python train.py --n_layer=13 --n_experts=40 --experts_per_token=6 --balance_loss=0.0138 --lr=0.00576 --seq_len=256
Below are experts of layer 6 (counted from 0) of a mixture-of-experts language model. Rows are named router (the router's row for the expert), up (a neuron's input weights, with its number) and show model dimensions 0-127. Each number is 128 + 32 x the weight over its row's rms, rounded and kept within 0 to 255. Numbers have three digits each.
Before each expert's rows: "comes after" lists some tokens at least twice as common just before its tokens as in all text; "mostly gets" lists some tokens that are sent to it at least half of the time. This comes from a sample of Wikipedia text that the model never trained on. Tokens count by the router's weight.

# expert 3
comes after: " T", " K", " I", " A", " S", " V"
mostly gets: "The", "rans", "cc", ".S", "V", "N"
router:137109109135117120128129104125115081130158186152093137139141131129101095196161125126178132112113126074154123071121180100119118112117160042099115110138127132120111185156103013154159142126124177125142118067153145123119170152114102065074122098138130109132136186145117109146114163180084151182138139127107077142120142108168184142161100138067115089171097151083082132161169047110124128135177
up0:136094119184143095146129105101125097077139099150143111193121198141178220120106120177153152152109115095106146130140144154132073145137180187154161173128123111202138149087141121147122150138150097075120149101106114106163151069147160074103122074109153074099104126131102069088100168138134120151126138199162083159098092111160165127093170181123130128119092078123131130078108101065117142159112
up1:084145131088107051094082131070076152119134127168124128104129110112133099113146149101142156148093101057167076111089151089147149159096135090150168129143140085167154113110146098139060131130132129145157102129180115135151140077115087124150127118113096127127122071169122128135099153145121167161147150142169057186129139136210071128127133206095122148106174151130177176207120098145070142141080
up2:117201137145172139208109106140103114216147129109108161175131155135114141090096125149161161195127161081115121108185120120116086116114099138112124128180117131069118173104053099179117078141116114128117111084148148170151186045116138121111147083081099110094102125145121176134128109152120154159081149123105093167121149127146152116108062100145150123132131070125083176173077115155086131111168
up3:065136111093153074150151121102099140132068125155167109100148174166108119197099159148097135124141080120117119141153104122100127119134151094056175115097141126130123118108136066092124186120106164111143153118107144104098145179086163169120146170146119155043092181157141171081157140182088161141127157088046123172152185126117138103140167148108148067132122090168112144139150187102076102113169

# expert 30
comes after: "-", "|", ".\n\n", " (", "\n", "=="
mostly gets: ".\n\n", "===", "==", " |\n\n", "″N", ").\n\n"
router:085075135125101171190067167113166143166115133136076178108132193120156116134116161145145140098107115132113101124123108153105043111111145105130195190111134087125103159099124100086116138130153118187126152059083185110073144089170157103140151126145138164081105182165116185132140120152074062138131190079105093130134150092119176139106157150172116095166152093120088116127153083103139117128135
up0:118149183155171163089087177047169115155089117121116147150143091122122099111117110181125092155128190138129132162084169140105149151055084167118200145098103128120120143071108102140148094125114081094075121132136172098160151085155125117088160106155163116124156142158152143116079126204099153172105147077093124126101110099147218149161136142156072117108130118108128111136168095124192135070134
up1:124110103192180159171116108111124167157134173072113116106154149089049142138120117150102148169160096124156074152125119097121147111134139108140134107138134134146094172096131182097207153064087091148151151153128098164116153095147140157156113156134109219153133094178131177083166107098172116118135095129079129140104107133085160079175107070116112084192123123111147140102113059094122114193157
up2:147197130118128150156194170087110157154121131123151138110115197075158079157101148104130126147104195134128128094106080102150049120154140104174169118131118093177127125071078137151072126061146118101109166118107134170110096132133155131112114188099113136138078102117152183099096146142127141185153114134150121136174145088112192142189131126072113074177131151176131076119088100163140093085141
up3:148147123145103135154118172180176122109102182158122123142140125091164120133186101122183101120080089002207158139134139153133127125124128175183130134084090113116134162132117097136125110191102128101081116142145115095159109141126102066094154156150174158107133138084105094132106111094198169149143132099147086123121131111097108161155132061095096086094147169178090117150119135055133169165142

# expert 33
comes after: " f", ".", ",", " t", " F", " s"
mostly gets: " that", " he", " which", " who", " it", " have"
router:123142091080128080181143169102099085096131147162166147140098107151116132129187141106176140089138106181128176120083112127112133142122072138147177148124071112142117123130085125151113084124147150186104143074071142104139169109126146039103163140125175159200129128180141061166150158161141100133127154092172083092129163164082147146151143159072149082179095164103109155142120103083139098089086
up0:157116107118140142156180137099092137089139159160091135088125059143179105132171112128099097157100114168170155097082094160142123154162123107084157192115088156140102156145125113127122152089097070135089122091163160120134105156151117113093122161174074205161091120166153102200112076177131122109103105188077086129136133118160135134149090107102196083135170123170121141108120098128161086044100
up1:147111140080140129191121137157157124150144105140113120171098110166168151148115133094106082114122080150128136042118043103083164123093106182069104147101140072151093151136122113093143099114127087132140162075109190136162103151167069097142081143129138119112155125116130115153140108167153172122135147122112121156078130170128095064167230196157145140151138144102105087195156153151127125086157
up2:166062118121181130155124149097122161099183070153142156117106149169140134156137151113163107094085133137103176095138088171135100130181174088147113112129133141161126172138177121166111126166075188120112099134052113094172072096126174097096175109170145099147154140164166028197102189164121074120128135083092150130158107091120130099146114151112127124128134155164156094119095161114076120145123
up3:164122119086154129079145158101111140080108174141165133097126118105122104156165151148120112124130209105172056138116147095120119110109162162099117124095113153143096148100119156139067128061179133101148154091092141109135145150140117121124053162153139128170158133127176125221082129171115126091086237083128156087130134128102164141118165158136172112125146118191115127091111112099192061107123

# expert 39
comes after: " |\n", " of", "\n", " in", ".", " to"
mostly gets: " the", " a", "|", " The", " an", " his"
router:126108032126159120117132161125130096197150159136174153169110093113093117134154098121176114031096116086172102125107132132150103065131152103072148139067095111145114150122117121110173117127118129120149107108135173079063186126142111136109113048101143080092063099167139147098141132172087129140143144172113114089145165121116132128129147119123170183157176167151120182174113140171187115128158
up0:101126123135136119172126155123137075157143114149077079145152065109117182134148158091117126073101136160121146136116128149136086059136135125091188140152109131135121079115179168202141111115137146124127088126089175119142126075172122002164137142100143118062097146111141134138136166142107082135183058157144111132142171104105162098169085135091182174084171126146079107132171106149133104115141
up1:172093125090120109110119134133106109162097162140057148124134097091135120088134116088120117055133137059141147090111169051153163100154141117108106135082115076120132126065108092114091115141131103168139116112109143140102106100168143095125134169114107058175131116163173128132156147172134200165116189156151095157130136079177163159159117137125139161144102139166111086135150105194169217094193
up2:156121078119112108118089158133164073145157119096121114149057129126134158150140105141089074166128150114132136132133109127124127120070145150090126142068133129140123135082179207180116091121162162105203089116096189123075128117164096114158120117073123112097052102167162097120202109129118160167091155122137122069108176117115091157166129129118186137133122108121079130197182160187159122085133
up3:134097127075160079137154120155079121093126071123107118095140119114115165136133147152160135102139118107091131118125125127098088176088169196144171103108051078104154102122148109151122121129111096202123197176112115056078145127087173131171193148152144113072119125192115105155120156186163138174123128115201093117103139123098166134108123125088145109092107190135089145144188136079113180142128

# expert 24
comes after: " |", ",", " the", "|", ":", "."
mostly gets: " H", " C", " B", " J", " K", " E"
router:134146095110142112175104195101197145130127104137113184158181134139130077137086167176099130130126090087131124118076118145107102131108158122102162121077097119090111132134046111155156115088158148150143144151138163146095172139153129104070129108118139138092123169181108134133144193152143050133171152137050115100119125116098146161133124161180078072159146086083135122141123078062186195135138
up0:169122148182168144119127114093099091188103101162131134123133126114112138185167116173108123190107191064096147099143175079128179135183123140136137174058133141143175142104117071134113138084086105071106100183139145110152153111106128142116100113101088159135127130155158112118134119097097182128096104107031065137149145182146140160093068129107147112187105161133093135111135115194123167139162
up1:167053068093151168124132150080122168174159144118117153161103126137071132118102120184145143175160132171086121136120088192122143150101174151126155125157123065104099144149150166135069140180154111115170075160130136117185139115127125135069135182121050089084166110148158175131159142155093123127151166098150150127147168121148080134105134105106089119119113102120216168110178061125139156115110
up2:097125099083192149129090171098115127096180143118088158109161147165088140095156125133141124084097109113157144173135135126103072106123196149067109184166171137181161102120128093115091161082140132148154097136069159200161066145213105142169094122114172105154119102139168088208149120120156135112129121086130120069104156118081135128115202131130106107162124117149135110181140122120084152099124
up3:114112090122170115151106154132085172126135159125138205109138075191102131127193093189114124206093169125164125190096109146134141155020125139095146164120139140131095120094171112168159128134115093074160172094117178097182135095118130098117151132106176145129186128153112115107152153121120128116143146074077112171118117110165080114138083116099153132112158165127135136182110149147062188102121

# expert 25
comes after: " |", "|", ";", " M", ":", "p"
mostly gets: "ol", "ect", " ", " Pol", " part", "ecut"
router:083143109113131132210111110105153177149109131122118121122120202121135142174127128138149121174130052137090125140162100138185085136126120147133190092090049169139112147141132114110098121134173126135136149111106051172059131114117154098130091181158127178101083139165084080138159173146109126135070121175061128144103145175173115119152163165156122042150100099107101130120144122123157192137130
up0:131166122190165157140093122122104149109136196106115140092106160043131161119054115133126148105151059129083085115123118107141118118137090149156124122137136106165099152110151144136146142127167131134105079164146118088105098102073133125178114139130062121103057130134094165180170144058046193062150152165155115089118133161139144119145118139149198124191151098157118146135082131089092081135125
up1:155058048108148114132112072140138169139122103159102108124168111160079117135149178069160135077126066136146087107158125152084081072099123154145145139151081150140135120161115105138077167115127112146150145138113128111115119150137193101168205117161104130118099093158049128159191130124116177083103136121092135098087180128169137187145078177158137089051086119111115128161155131138138127113107
up2:080109047142129139193134168136095106136132091119126129124103108163106143092113148166161155152196098093232081141145086114097130087132093162124112088138097106139119131145140137176090155088157071165131096130156147134104113155168169114123143078065113053107090146155138100172194143104086114141111146147139081144121145176181141137134149129127102092132141148111057082106127166155129185110085
up3:100134150119156176165140104094161123132136160077201131162142111153140173127147092136131152134115151107107106192102146081138085101073148117129095163121146115087099152088126113103131147167120116106034176101121114065110216155088199139132143175112191127126044126117153089129128143149123132141061122130071092086106095101159136129160137137087116127194119065119112185114088117116120124143128

# expert 12
comes after: "\n", " |\n", "0", ")\n", "3", "4"
mostly gets: "-", "|", "\n", " (", ":", "–"
router:137155094179124138120094109127155082144183095088127163184140117113126145151154130222082134122129116115135096112141141188123112034148147067077158151081117101119086115162132087147157109158087144178137104068128098161070134095144098108108157097137118166191086128142092110131172136204127142077125124118110174109106110099148198134120143146133108164126149121137062170122098088123179110165145
up0:132103146135105108100148136131165101143143134158137140211095099152180140128142126103206105145076088156129148088121120154087153123125128130162128137078054102111140185161115148119133134121139092127154071119185102157101100147162083067144092176206146131133089110096159141106144078179185185135118097116107092101094143162148178064105145165082124156158138125143142112043103081117140157170127
up1:132066178125129130202113134139172145104098103222099152105125079168154150130151127169109080052098158069157128143126088112155140115133121180089108163094116146145135094071133096110148073114081105113141044162077122127158177155139139164115157122083090165140106154163123125137157118086145128169071157136107148148172150141084087109103160157108076085158125114130112154160091164147138148160171
up2:145133106185102155116138135076141141099131117122083177099177124050123123166128124168057143123153131094176165159111147075083105159064178126080083103109150113121083174110156126097154101126092165141103169156113104103098152194144147134130097088128146123094149120146138152142142086167130112122136141142077172166103102170138133098113175214082188100136144153142132124126071066121072187132126
up3:089123132107053139096158204134109160044136158095164147092074176147123133137118180159147093128139107113138118118117107140149127086158143172131141097120103188094178128067098130065183085133138108120120147182123158124100147111132139111134126119058077105144088144167138111141119163111140133096118138103180137117144140112062137216114164115191117148091092049131132188133104086099147124157131

# expert 4
comes after: "0", "9", "ir", " an", "r", " Ar"
mostly gets: "th", " second", " first", "st", " American", " British"
router:178147102126147182122157140147123157193134129127130138079135160125115093154126067139133167127189108050121108119138150105117085131095131149127118139106128157157048131086107128170107158165130092114112108116101155130094190123108184100086093093110046141099125094134210169161139126166135144187167143151123107131117200097123053160161048172131104140103138083134064116134121144097136129132132
up0:143161078124098169161220122170151151143131166135096180109130151151121091111147141192101105146174173132161205063167126129104129092108151141079162131136121086090117090118144093120155098059073091098206126092113128121165089119080125134145166150190141110077075092179176183162138085146113107140085160097116153111117095103140085116151124138139153105163149116081164116110106131109131119127124
up1:133111174150140137129169153156102119158148190103095180081116105090125089094189112146098099078144077130101102113152139119141095093129185170118118195119126168156114158121156121153079112133129135160083091123130109168104118113171127120167146118117101118151063073168177144200050133129061100165044136098068151108169150121099115139162128122117142132142143083153092080164115126128158076165161
up2:070117139142149217184130123128132137118125089135079132114116177106153098139146103051101175144127094124124061155119102071135124093132077123101147178139092097165124129104175118088111145128169088129059116147139123099183170114120119085125165163192128121108114170117141108192174112113159135071111162123103128173077174095096162175128091117167151148103136132191077071112158125134116088157123
up3:061123141114104183164121106139156127157127057115165111157138128132134172154105145160133081149219061108140154122090129064121085108131143131122136135090092100145106145159131109108168071204126139148113116119121110117052221112148179121086092071149130139114089159100160135088132145131154122102112093105147145136111134064106112136133115160114066164111153115168109220130130150180116094147138

# expert 34
comes after: " |", " the", ",", "-", " of", ":"
mostly gets: " H", " M", " R", " N", " S", " C"
router:119094098097135115137086169111212136146157128165115170143152082134135121107097187123162173090141099123091145145131140142137104146070146148105134113092156123094127152081056100125114107094162133138152194145145147146099153115166151127063174055114171112077115161178121120129118135129147040095185188173071114140122103147120205113136089167120122103132120087115097127146121076070175140151132
up0:091126153104146089124133151078077146150130115169118085126126096122158174115066142138159050132092170139155113089170130124155138107133084114175088134093119111088077067162084151077185110105096120112077158110166139085113153132116128140133106128137209181107145125128124113187114106130139140117110172189095136149140091139106165133114064150096086146174154158208053140120075098151095103127106
up1:129101120137129110149106192162205087103168169109160143095103095120086117073160104102165174113130113136101134164116140088093046129118137155108128101177076093151141198120174143161178071154144157096093149143121139150154188102147108100138105113147162088147101170101114138159116122119126100157057092144120109153098114155164156175121151153100170137161128176151096189113151087131159160046169
up2:145140102149153104138143134136091140092058089096147188137076146100115071124117158115158175079139127118150094150083094143163096150099118141169102137140125090193043198147135096166126129075124181109135106120147101103137089091137147154116232166143113135094182103143099175151123217101130119133111171133117168149143105114125108116135137135110125052167144134128124102158162110074138098121183
up3:120116130132157062133082035051137163038104099139097159105135134153114123132099098114130145106140082155148132104130122154045163082143090137124106156131094152126139152155137147119132165129159065188098121105154118114180150124169121083151150149122070161200137123159120167106138204127185090133097100134170154133130105202117168123112128140089082066137127143102172137131105122136155112165148

# expert 0
comes after: " of", " to", " in", " for", " and", " |\n"
mostly gets: " a", " t", " his", " their", " the", " s"
router:185063071139157125124147201099106103148139088126131155159098182142121122161128110130111149062058133123145115085116133190137110119127140147124159100106146147154120135110146087070109141124108145071153148118124138018080130165141116056071095072121145094092098136184138136133136152177092093111166141188137090088127163082089143131150174151125095142124149162128176158135152114105177137120165
up0:094101143093152117096092171135090101124147121151130176175104151153132066163105083104120081188124130134098183153111103142168113123175111149134180073131159155077125136141103118145115136162161089118074116098189117062118100148127182087091106085172109137121119141117118184157188101180097133087145172125094088160162081124187160109137085129125127073184149139101193144145103120085148105079102
up1:119087172177161112126136155047121085183090066113088117178127122098133130178162118100077165144166165113112148162187101157091122112101108135138164155133123084143124132089091136110082138169084122062101087130044148098114141210145172155119146150121112162108131142072158098105157178163162144127124093117134124157146190165094110136121171161135141113209123129125104106126156130151065119140123
up2:096061090151100159139077086130148114123109201106122146140124102123159079117097179169155105121126051182166135143136130142186145126155109122142141081046156119092133157157068074106148195097117059085120108077070146126136129125155149084189119150068117124088113102105127169124119118154105097106138124134090136129098118151104137172124114211135163123145140175158163137130161149172173151109145
up3:144168126173194123140080102109107142151166143098104125095119150149105150222069170118085175067146111092129126101098134158126092113112180179130141185164134118128130136150154164106089109165140166113198097095107147083101075116087142129095098129085136108116145115160154177142116152121159059081099170161133128137138131094128071123157151181140127158117170095061112140148046091139131118167105

# expert 28
comes after: " S", "S", " M", " R", " (", ".\n\n"
mostly gets: "C", "A", "D", "E", "B", "R"
router:076113119138077061135116102078153137154135196132112137121149109096123155192106088155093157155111132136132128127132148143135067119137120087125108170119157163155077213126114092119177177114142101134169160132097154105152146117158080147099169157123116143111115195152145164151134146174169129163153167161130074125142110172112186130117125109126131103120086089102006126084101096068095167147147
up0:125100114083083094095085149026133107156113114161127075116093081113090140165146114170156135165102088173136104155095145110060117089094094107103115143083198158136139115132118104136112203143090133105113122104111143123151063149116115143113152152153117079143136110113180156090133143150135143139157140174094127143138188107166163133124123155156142096146162090125026113130104218120108096179159
up1:065053154112132113117167114105126192154114125134104137100092131127149136162135151151179106090158115173241140145063129131114094158139150138160141144099090105134115155056164130159150143130116144211121056109119127130144155072116087141127146131165186124104083105100108117188124104129117158127111171083105143129103172165088132123127163167108165104146079116110066170130111179166093150119084
up2:083140129102127127118104127060167100142103109092144147151156122119156155215164077099172171132166125116141112189128133165156121057149098118132134177126149093142151131111135151094124124137129147077125120094125144097204092160145190154134177178065121170072064130105157085153143141117136079147156125147164090078166117141119133152132096096151124129200081086134051118158113148087092106172149
up3:103147151140129154083088096136122121118144181147129099083139145142085133136132121147097147117105143086101143116113105126130099141140109123116082107061107147167165158082129147128106146140079078189214149094156195160188076102124184099219106180099108139109092128122148122111113160156148073131124135168128128073141138130063169050132149131124147086153156117166129056130090129171190145143097

# expert 6
comes after: "1", " ", "2", "9", "0", "8"
mostly gets: "9", "8", ".", "7", "6", "5"
router:130154069116152128122144189087118092097159167147038151201110114095101164143112125141136170145072131065167118051166167187091131089147087162164177132119079169115134148117145150105206100139147105098133148120119095113141115074152134102108149119144121130050149081091115108097174130168073107186190122118150143173146123116119086163130130116114121157129077123137148151113111099134126175105123
up0:155156110151091146127172154101134144192120057160127130090076070144105102154096114186091131125121158121140176138110073128098147111205064158166138092083117139144150127170126105144145119160142090105179136125114193165131133164130136121166126110169056121094123084142114144130174073153087105155138165153179093160116103090186095108127135118075083141127133153110140180123090045149106117088162
up1:141119101139128127161115178156113098146137069159128155100107097085138152103114139143141166152099121127078091117099137166136137153165096135058138111144202130186170130070148088093194129093195129073132113157144134128172136084139152176143131115161112060129105130134142107115156101158112166178170127071110109052136162101097159156107159163108118208139057131117112112088101107148125128049104
up2:120114116122099137145168171059106129114120139135107137093176137170132155130136113182092142140129123125095136151111115125153106075124110141164116138098093095107161084139159181120137112100131088082106154155070100143205111162144146153158085125127102103145109139061144134156174163145070061124095088194106144150113055155152076129152161122164148152210152104107120176133071087147040096155160
up3:135120088146132149118118121095102144143127176160085144143157138102131112127054152138196125106176078141129142066157122184098090110204133127165131147092097153115173139157165087145150124146096107089126035094110090058151151133132132113125138115101113180150130143104105087111172090119089136088130157127145151156188096132083150114165122176149123165106093081130079140167140106059221129094114

# expert 7
comes after: " B", " b", " the", " C", " W", " M"
mostly gets: " w", " New", " not", " ex", " un", " att"
router:157153130056076116204110124056143091153126160184116136104112124106096124120126211140122119086103126136155147158110144128149091176103147126139130152098145047089106125134174091139101127109094161073137160098135141171127144123183153099081136070116123143131124078161140095185098213143152096094156138152088125071097158162149097149140124129097106129174147073105124114162112154145190170140080
up0:132122149087121148185108108122101117166068167153131179082114152142157096158118170154185088082081169142160118073160180125168129103177112110131122159113145176107114065117094143162094118096150123137202144092117141133141073146134067104104099137178139117108058114214196173106054092163112140116129152111141167089111128106127108160136167151124104140135097114140164108145124150142156096096074
up1:120120058148091164116166161114106192138122173191137103114134110094066180131115091171116121161091162101194108159157130145144142128124161171134104193092113181130117116127134169107176136105141077068086154111119109155102083079094144131093199118146100090117115116140056128117071100167173096152053199160085107134114108131143114142151101156126132108119134098124127181123100140171091149134152
up2:208100168093131099175183144079159148167181155142124076165132090142144154112163162163068131133139099140148074134052158108095122133135147121141178141093097113169125116137126113104077130111136145168171115101086088107170114137145103159125121155106141140146131155172059086163103134199082137151103056156102116093092145097143098106133134120158110078180111155120100050153177138153086169126120
up3:139078189092160136167130129118102148139189139154118094143112106168109097112082178074158103117128130089179098139201097170085157143122128112119203086139115128127074143122142148142149152102131140115190099110098107143185116149111104143152139192110160138138097061189153170119121103106064109105159141183093096144110131171103092105189158105095109103077191156129082075102151111138158164119110

# expert 36
comes after: " |", " R", " P", "-", ":", " and"
mostly gets: " J", " Sh", " Mar", " Al", " y", " k"
router:171084130070150099175090143095243119157124141148123124177155179109063110130090146147152185095146103148108161165150100142138120145111105162110104138089144134100112140107092085088171102117155105100160225178135112121104152130163103147081138098131144115072141093154119100115090129134151088103207157177074125112121143110137211132092137120132131136112131096160135146155077084118169134133156
up0:143112140097143109147146120114139111143205108078064157180132132081146125165123120143105073154107154148158105174113104096034218083160193157131172139127105138123102128089123121127058096110129121134171109169146146134141108146151105190098099121127059175120094108155124083113114154166123131086134153168135155212098183164149149125129149110133111139096142072111135096170097117131154149188156
up1:151102168145122102158116156111116176121109091089104211181152079137122123106084178159150212110097180104129128136128113112114104142079083165143122202149154104151120185154163134138164097160152072100136098132126146089128159075192115132107127092184125078126166157089119175126099188155135143071107146122130089084090160119128161176102102153155097159085117124121168102097096100156099095102156
up2:125076152134177137114114089148175120119130098183123167187189117101083131135173145098126201083142123139091135060148078150089138088106203133138143152153086122112174133096146087128153123208129153055167161141128145099132051113136048141127162118159159120122170161158152113120044101149135082143132162104121103149153169142130124155092130146128104104133139151133092160127131108124054123112139
up3:124087153110162151101080125096157127135099105136139129101077133096091164104154159121102153184146133088076154119128138171111116106145020167097145118090142159197165122118125117104173165059147109099132111124073140119165127122173175093122126117161137084186101102152113190136147098148093150118109143160051142122086139086173161147125130118190180115143126123129106213127066176138132137161120

# expert 31
comes after: " ", "1", "2", " |", " (", "\n"
mostly gets: " |\n\n", "′", "°", " JPL", " MPC", "″N"
router:196066112139093126098123117114137113114145131088105124190104172116150115168104136195101171145128130124159093089167167187126136102114111071131116138109077079172145126126189057108156072139151075157143130096055096087109091093194132132134137130155064179142157103100119132118224143144107081122144167092124142101108113120123146143155189147125129109147147105139078104157125088131142171149157
up0:146129118182089178176100164098133103198145111163090122110122109139159136132153156153143165111092170133122127107123125115136140122207068149110086170139060138119178166132174196104148115102097151108186053129133088177148143119145142111110117119125121162089175052142164137085061148108071111191090184114113127074125061127132183082125110159157122140134124113137084125138108138110135109147152
up1:181175112142099155214135148150153085148165138076073129162129092147109139101049139147160126134180092144082180142105154128124139068088110080169113102126105107161156101086173096162117083156112188142146137091107088183108183162118105131155093165092120120112132082090078118178080106140129107150165074146162092126103134126076112095133124133156143142101188115134073134114137098111147074163140
up2:151087123085124078111148088114106128117152172096157155181098186107108130120100147168164164130161123116102109185146089154087114128129140145178131066160136106148145165095068175146135134179124145129095173186151137088073064076075149088152141099196144099142145125132093193151190133140140084150106125111133155109126178115082155110137110132128127195082115104128119124200125084138179079103124
up3:167099052157139177213150084102094108144174142053149162141177108134095115161136122139095061105147131073135111111147140095099115131108119134153143145156158120104149158189142146088103091188192091125154114094144151112125079119096179138112130167123120166101130117157138105158090089125124135065171161103108199144091107122135134093176132149120100108124194125095157085117163108084155119150199

# expert 32
comes after: " in", "ed", ",", " of", "s", "ing"
mostly gets: " in", " for", " with", " by", " from", " at"
router:074077135077070132040110116105149081123112117165105122207146141101136126157150163126158156105092159066174130150108110114159122081120091164068162192106134091139136148129124130153097044137105104043130142097152148098102186116185115163103153122136117156094117137117094156124138131147158164092141178136084102119135131162054098144158135142098094154126143122097136138171153120141191165162127
up0:072167169090159156065094112067135108131140127144133111169211145107114203121086153107106082117041138090137119101122111145194184141112058114123049192159095137083128113131187161107173107124146138121127151097152125126116148157122154121157150143109114129142119169131137048161115089124096131085159109129151089097162106119144176117084124152133126148112133174134082157116153106139166190129134
up1:124138113103210068097051095081163130096128074130134173134110141154129098130133185101091140125186097133126118105134081066081157147126091141073135202075142121134156095121197158089149157156119136097163158107116134097124113152151143094132186102136108115145176140159120088103153151086170082069130139137107091144181144171127153088184143201126124158096107150127152155181112123131121133086148
up2:099160145165166105160132116158122104115148096168099118149137143115136110082132177113116160104194093144107156126167084211104134121130125132132170121131135120121186147175148138122120094162111093072143160164153137052143160070147109100093130095139069160066059134109075113182122152116092068053089105085064135140149144130134138111104066097102108161161135163124198120151155115121157111111172
up3:081147142123150117154127154172135136094163101130087138152062165116151054165189123123173132143146130089106083121082099145180155116109115101141077151151098078116188091115147089102091107126138144155136147056131125150117081162136195078173168139181157130115118089091151153109085148123192183167184155196104102124066138131142178107106153111095153105151109143119086150131122138139191118094116

# expert 35
comes after: " ", "1", "2", "0", "9", "3"
mostly gets: "2", "8", "7", "5", "0", "3"
router:165091103123123103094140162119087132112133171122111167170102137114118161157108094139119117140102129085180072080130149167119124121133106089181140081108064150116112165131147100138187082130160125102128163076091122114064103056200135108115147156181103188036138088103132089141175138158153131203219144109132111098130134120102112160150155128156151119154092097154121106159084110146138182146133
up0:151150120147142066174129180111114122086109147141079172127107088163141235158097104117114142173113101097142140120159117141095137115117119129160171127086147170167104168068119087166169090172217140161138142171092132060084094092148159171137111106113107091155098116101138114169126100141153118126103149075146148082141109125179159136115164125123122079118126126175114154176129189149205115091112
up1:109106126121148094144085169109122074135117141091128113157113119187102168111111126133114109150113126134062145163109154147125043080094103156143183162147146094160132106159104066130086089143106109097053103083136094149169163106182110137082088170177153171161073169120141116114133139181139139121111154144143103166112143110158126154143080142179187085210057086150124130136141087173139094153127
up2:141151161129135155090182153115121095133157147100177103141116096114087067162157168124157124147121108139138107078166159123115093128108103139130178162177212186078101114124166171140075069069091064110106093103156175095125156136171095138127181081186133160124165151119161085107114102153132135083110135127097074150088129124167127139107089130147151060127133116126166170091149128114155190186136
up3:095121133125155117079131119146133197116180104099135133142061115162074080125091158142124119155177075118093131125101102132218125155110110168188172131144159115151106107125108127160130087131081110138077160148143113157174087022113187109119109149119169128110147145131116136151156178088133109138166158215085124166096153129170104121134077088159073144107129099106180145084132127177139140141142